python train.py --num_hidden_layers=8 --hidden_size=224 --n_experts=192 --experts_per_token=4 --d_expert=96 --d_shared_expert=0 --hidden_act="swiglu" --moe_layers=[0, 2, 4, 6] --router_score="softmax" --normalize_top_k=false --routed_scale=11.7 --balance_loss=0.00722 --balance_bias=false --router_z_loss=0.001 --init_std_router=0.00895 --lr_router=0.00101 --vocab_size=2048 --norm="rmsnorm" --norm_eps=1e-06 --tie_word_embeddings="early" --optimizer="muon_variant" --learning_rate=0.00751 --beta1=0.9 --batch_tokens=131072 --max_seq_len=1024 --train_tokens=638000000 --max_steps=4868 --dataset="wikipedia_en"
Below are experts of layer 4 (counted from 0) of a mixture-of-experts language model. Rows are named router (the router's row for the expert) and show model dimensions 0-223. Each number is 128 + 24 x the weight over its row's rms, rounded and kept within 0 to 255. Numbers have three digits each.
After each expert's rows: a language model's description of what the expert responds to; "gets" lists some tokens that make up at least twice as much of what it gets as of all text. This comes from a sample of Wikipedia text that the model never trained on. Tokens count by the router's weight.

# expert 28
router:093139145145171134100131120151110124134158106096155106099139095110139097141095108133156110119158145114108142095113094152101107129102141149109153111154109094155106136107099161105084159155105150111161141100093159144152107156157109137091105137105101154155153162156094126108140128108104130137095120157097085106103107148138097103123105160164154106106094170109146132157128102146117152149100159103110159089098148151110147148101145140153157147145117111113085151118103101166098106102103115111139098144105108098101141155112104157103157105104151153154099166101147146125103101158098108139150159127151098148158153121119103160101151153113106154129108149112151157153159092089111139140152
Word endings after fragments
gets: " the", " a", "ob", "ther", "riend", " le"

# expert 13
router:120138172153165180121145095141137066176114102123129125115100115107151131171052188149156102109141124126125132135128120131139156121121180141139111097135122123136111155135091113129090116132117153071144146123120159140135129148145097187119128120144133175168152128116106106106121149131133157140128142183097110124102110137150096130130123124151124148088125116104158129139041129121090149143125122094068142061117133148106126140186127166130124115138112140121130111123116123130119123112100154051120132187118129131097130150141102137126155082131147116121123129088129144134139152133116115134129110145122125149130142135106127128107135144139125143156115133089155115127160110099142150168123
Early word consonants
gets: "v", "ol", "im", "c", "f", "l"

# expert 47
router:090119127142131124087128140165095129124128148102146107103137096107120102146119130149147100161156141099109159103092100149108102105093148153105151103147091095154112133105102145111104153145096145100147151110126156159165105156158094118106106128106103155145163159154101107099143143098111148151104100149113105106105106152117109107125096143139145098100108138097158146153108097141107144151104154101133148105095171157102151158114145163152163150148113102104107150102093104128105100087097112140143103148103105109093151159111103166104157113104152141162091164106147154124101112169109109158152154105163095153156139134113100151112149157102095160120110151103155146152143106131100159119155
Verbs and connectives
gets: " to", " a", " ", ",", ".", " D"

# expert 49
router:135136099155140128130119138147102103116153156123157118113114105101118136089139143142132113118118153118140123132087131170097111114124161131072117132113104114119126087103125108127136127101138102131145175121097118125144085132128121093122069106109109149135144148143122129080180137121070156124102125158093127145133110145117130082114091132136123117141130178122140139135142132152119128153141169128166161142129133106121141161129120105125144135187108134102120160125208101087151132122139037204164119147120126124132144132133129136127154095127141205139087144119127133158124078151113115121140156075135135119137150176119129126095133147125114118126141124081141130133117104179129148125131
Commas and conjunctions
gets: ",", " and", " was", ".", " is", " ("

# expert 20
router:104155140152123117093104130157100122152153160094139108091151107099129103136101138157150102111159144115108155110098103152101109087095146143103154122145113093144107150110093145105108163147107150105155137101112169158143107152154112123111103131098111157160159146154110129111153135101104138138106115153121099103107093162133106098142092144152150105107102141087150148153121112146118146148095157097165139093108160156106144145112153148149160154155111104097101161102108107149105099107103106120148097162103111115102149152107094166097156109109153150151100155112162149137097103159099104149141147122149099151154152113122100166115155169112095146150104159095162153158147100108112157154152
Name-ending fragments
gets: "an", "en", "a", "el", "on", "ian"

# expert 22
router:105161114142132151095122118157111120164156112103145113105145096110123100142082133156149103097149144105094160109108102151093116123101144159106163107151106109148110164101097144101096158153112148112151143121106161159149095151152106132112107125088104153154156157153100154101131148104088152148108111160099104096090104154115101095141110144161157099103102155092156134146108094150112162149113143105148149103104159145096145153124149151156153158147104095100100138104110103131110106098104102151153093138111109105101139152107104156106150102103146145157109161103155150144106107158116111141146148100139108156144145129095119162114155146108099156081096152101146145159150099133112154126157
Lists and non-Latin bytes
gets: " and", " S", " century", " L", " O", " Sw"

# expert 46
router:095145144151146134090132103160094124149147128104156114117136106094146093142103117161148106114159142105101154115114110157094116103102157143102157102151100103141110125109104149105101157156098144101151153112101163156149091154165110117102104130092102149147166150153085126104143127101105112143106113146114098098106108152117088104137105145163147104109108148105158146152112111139109157151115155100112140098098157161110142147107143143151153160141109104092101145108104110148107086100097106140159101154105100104102147158101095165095160092108147148140104153100154147143104089169115109152145154114148091155132141117106103159107150165108102156143108154099147154152147092096107147126150
Discourse openers and politics
gets: " It", "–", " ag", "ult", "ree", " Russ"

# expert 40
router:106134135150117140094119114164107104120152144091151102097109101104147110143100136147156109124155159108107156103105112161111108107100151157104160109148112102153095139104107149104102152153105154112155141122102161153150099161160108124113105138105110159151164138170100106107135131102100163148098116155108106103111104156128100099132101166163156099105105151101160134145114106137111151153101156104136143090107163167108146159107151150150155152152111094116102162112115105142105104099104110099141102159106105116118143153113106170103155118114154141152101160107156144132108110159117103147145149117146107164148148119100103154108169167111094151097106158093157151166157102133113162158156
Digits in number ranges
gets: "0", "5", "7", "3", "4", "6"

# expert 50
router:102179142157157101102116117143113108164158154103151111115162099104144101135104114143151109100162147102098153111108112153106109104092141144093157105146109094149105137104104153112105160145098149103148141107108154159146097153158105155118114146102107151155163150156101114101143133107113131150114112146108111097100107153119096097132103138150161099105094148095149141156107097139109148160113162091128155094112166154112154144109155143148162149151111102099095155097128104157102099099110115140138106151102111099102155158121096158100161086111156141151105154119159152136106105169105108142151143115145098154146151110121103158110149164105103146138104150096147157160156099095107147136150
Inner word fragments
gets: " g", "ar", " G", " def", "w", "ff"

# expert 38
router:106126139140173135099111135144102118129143142103136104111134101108138098153126134156156106123158149112096152099103103167094110083104145150082156096150097098144108147114106137114111158149108141111161144111116155152158109146149095105092103101092096161133156145157099147106140134110118138154105117145107110102108096143130097106145114151161157113103092152109149137164120101149117163148107151107104149109094179151114157156107149153157148152148112101089090141101109104124092091088100114121147093147104114114095151161110111154101162109117170144156098152113157141132110105156108092163150146127149103149148135122121090144111161156102089158128113148100152150160156099122095155124153
Narrative verbs and list commas
gets: ",", "ed", " had", " later", " have", " made"

# expert 6
router:094124147151148103104121141146108135158161121086136105112125092101120111128114122146139113121156145103106159108105096154106109115107133140084147116159111092145108144101111138110090163168091144107156143108104163164151103143155094139112115128110115151155160145163098136097148142094098135147100129145101101097104098147116099095126098145147149100101106148100155142168121101152107152156092154106141148103108157163095142151091153159147159157150123097106095152108122110131100101111121108111138097133096114110103150171118104166106156105105154157159098166107160147117098101164103104155140149112149089163135137123114104157106153154102099156117103148102152147159150108163103159121152
Names after colons
gets: " J", ":", ",", "ia", " \"", "a"

# expert 9
router:099134135145128158101090153152105123148146158103145113113153109116133103134125131145142107096162146093109151108108095147088113097102153159102151118156110110159103127101110144107091160155105144102146150112093155147156115150152106129102111100091101156156156154152104131098135142106106132161095103136118118099102113160124105095155105152154144103106091154095154139145118110138113156157104153106135155106100151154098143155088159156151175148144104093111087144106141094144107091099093109099156103147108115104107152159128098157101152110103150148164103155107159151122113109162103100143136155120136104152162149135136108159117161148110101153118107156104143146154159087092103161105150
Modifiers before nouns
gets: " the", " his", "1", "ian", " a", " for"

# expert 62
router:100157157156118141097123117155114118155160128105147107102140101111131103129108114150142096112149150101100157107111112149111113104091145152108157115146106102157106169100105136101101160151102153101145152105116162154156099149154103142109107128091104144149162154153109113100146146099107133147107099152113108096102112155127092101131114152154156101104097145093150152160097103140115151145109161101128136099107167160115154146123151151158157157145103105102103143100119104119107094100108109127155104161101100106106149156095108160104161122105160155159102152102150155134108096161105100149151144111148103154153137097113111156108162155100099146127104159105153147172150095153091164134160
Prepositions and verb endings
gets: " in", " on", " be", " for", "s", " up"

# expert 56
router:122176122186143194088154082140135074183198104116129154133104103132168073132068160160136120126138132111133111139134139151055127169127131117122120139131089123147097140141138202128147135174125139098140131128137144124118122114157125180114126124114140146130150119123110170127110107106133115142123130133099054128137140132100119129158132122155160108087124114143146135140132105114103146141127145142081124109119129157102148143133132107126162133160135078125092119112085118078134133122124135082095096134129130132094110117163113116106157076128160126136120149128124147109117143130132093145114118131118087135121159096111130143109125167146097149097126146115148117136151112151134136121138
Capital letters in acronyms
gets: "S", "A", "C", "E", "B", "D"

# expert 37
router:084147139150126121082110114160101105150156132103145104099151109103110101145121131150151097107167137094111154100115109140088111103095142154107153118156103104155114126104099151101091166151099151096155145109103164165150102150165101133107104139092118149146152156146097126109137141112099119154107116153114100121101105142112102098146100157158154103100097151105151128153106105145114143147097147105118161102102154161109140154139150140148151150155107104108106149100131099142106105098100103149154109151094102107102166151119097163090150097103147144150090156114149157143103099155106102139141144107154100144134154144105103160115154168107101154097102158112154158157148111128107152136166
Digits and coordinates
gets: "1", "8", "2", "0", ")", "4"

# expert 60
router:099174152138133149095085172158108119147151154102148107101130103110106113135092117142149111111149144109111146106112103154106130106100141158110146108155106101148097137116100156091103154156106161119155152106114147146145100129156096127106108108114114151150157132156103103098133135107108156152107106153116106106107100148112107104128098152162160108105101141094151144152121106147110163143105152090147151091100166152110152148119159151158163153151105096108100150104102106119099101098090107109145098144101101101105144158105109158120149095101158149153093150115152146133103092158099107158145145125150100160138141121121097153112144153099087152094094150106145144153147093178110152118164
Consonant fragments inside words
gets: "in", "s", "n", "ic", "k", "-"

# expert 61
router:089150133159126151102144120161099121169147153102145103105141102105132106148084122161146106125165142103113157112110095161107104095114151163111150120153104109148102146098103145100089161156114147106149140108103163144150104152158103102106102126099109161156154153161105154105146131093101128152097117162105102105099108144111095107148097146144146104111104150102154137150120102149107148150110157103155148100098143157101146156131158144144153144151105103119101150099119104143095090098114099138146100136091108120100150161107101169108152105106151152151098160099146159137101108157120098144142153126143098165149146106126104163101168157118101149127103154102143157154143106129096160137160
Closing brackets, line ends
gets: ")", "\n", "\"", "a", "l", " d"

# expert 32
router:099106115138135125085134111153100124152166158100141110107136093102149112148096121154128093104155148103104150100112098156104110119104149154100143099152110098158116125108100155101107164144104150107153143103115151141147100157157097131095110101098107161143149150156088111106134130101097152167109112153111114101109103139118088106149101150146156099103111153101153139155115113145115149152104151103126143107107162169100133147106155153146155158145109107098104148106086100142100103101091105109162097144108105100093138151110101153099156097108157136151103156112160148134103101162107105160152150115149101148148158150119105156107158152109096154118109149094153142159150103135098159168151
Digits in tables
gets: " ", "2", "0", ".", "5", "1"

# expert 5
router:100147172152116134088120140140103121151155135098137113099130099103140109145083089154157122100160147096108160095111099148095109110105141152102163114141098100139103127102104154117092153158104156110157137113116161150152103148147113124105104098102122157147157155151107141110133129105098150143104110163110108110109098158119101096168097151164158102097101141104148152158126108149116155151105159103156145110111161163106150142089146151152158149137103105116101144108115103155101105098097106143150109140105112112095148161120102161098150091112144143151107157109155151141094112158105110143130142110157096149152140116116101153100168148110101163106106149098150149155162085137113156159152
Name pieces, line ends
gets: "\n", "a", " R", "o", " |\n", ")\n"

# expert 41
router:098171134155144123110109122166092124147151148099134104098162098096152107143112108153143094100151151108104157097100106147098117118101140149105154112153101094162102145095093160108105167153104149101156147111106159138147094137160105124100101136096117154155164151160103139110143118101104119151108105152114103113105103159128104112161099150155157105101108151094141145151121106155108151146104152087106147104097154165112154157113150155151151151145112114102108155103115110114117118103100120137140097149105102108096146145111096156105157090107143130153102148109151150136094099155108109165147161111154106157150151131126095151113157151116102159116099154100148153163149088109100156136158
Year digits, headings
gets: "0", "1", "2", "==", " and", "==="

# expert 51
router:128076148130196144161163168130088128138158179134197103128097115103094122105175095130118100097144172117113142130068097138131103092125134124106163098118133138149123122139143149105138119129132139150131149085151122138183145165152094162102111070139131123138128130134141134120153115137105120151101101135128120141123113147133115096127122137131148102103130138116131122139119120119074160120098143132092168121143135119107187156178148127150151121152102132119118119120095103115107128120125089169167107159121139140129144129074119132117134132075127135139111141078142129107120082117122112127160139153136130134146125066132136130116121135067114140151132146096111179146149131141122132077143
Verbs and auxiliaries
gets: " a", " was", "ed", " is", " were", " are"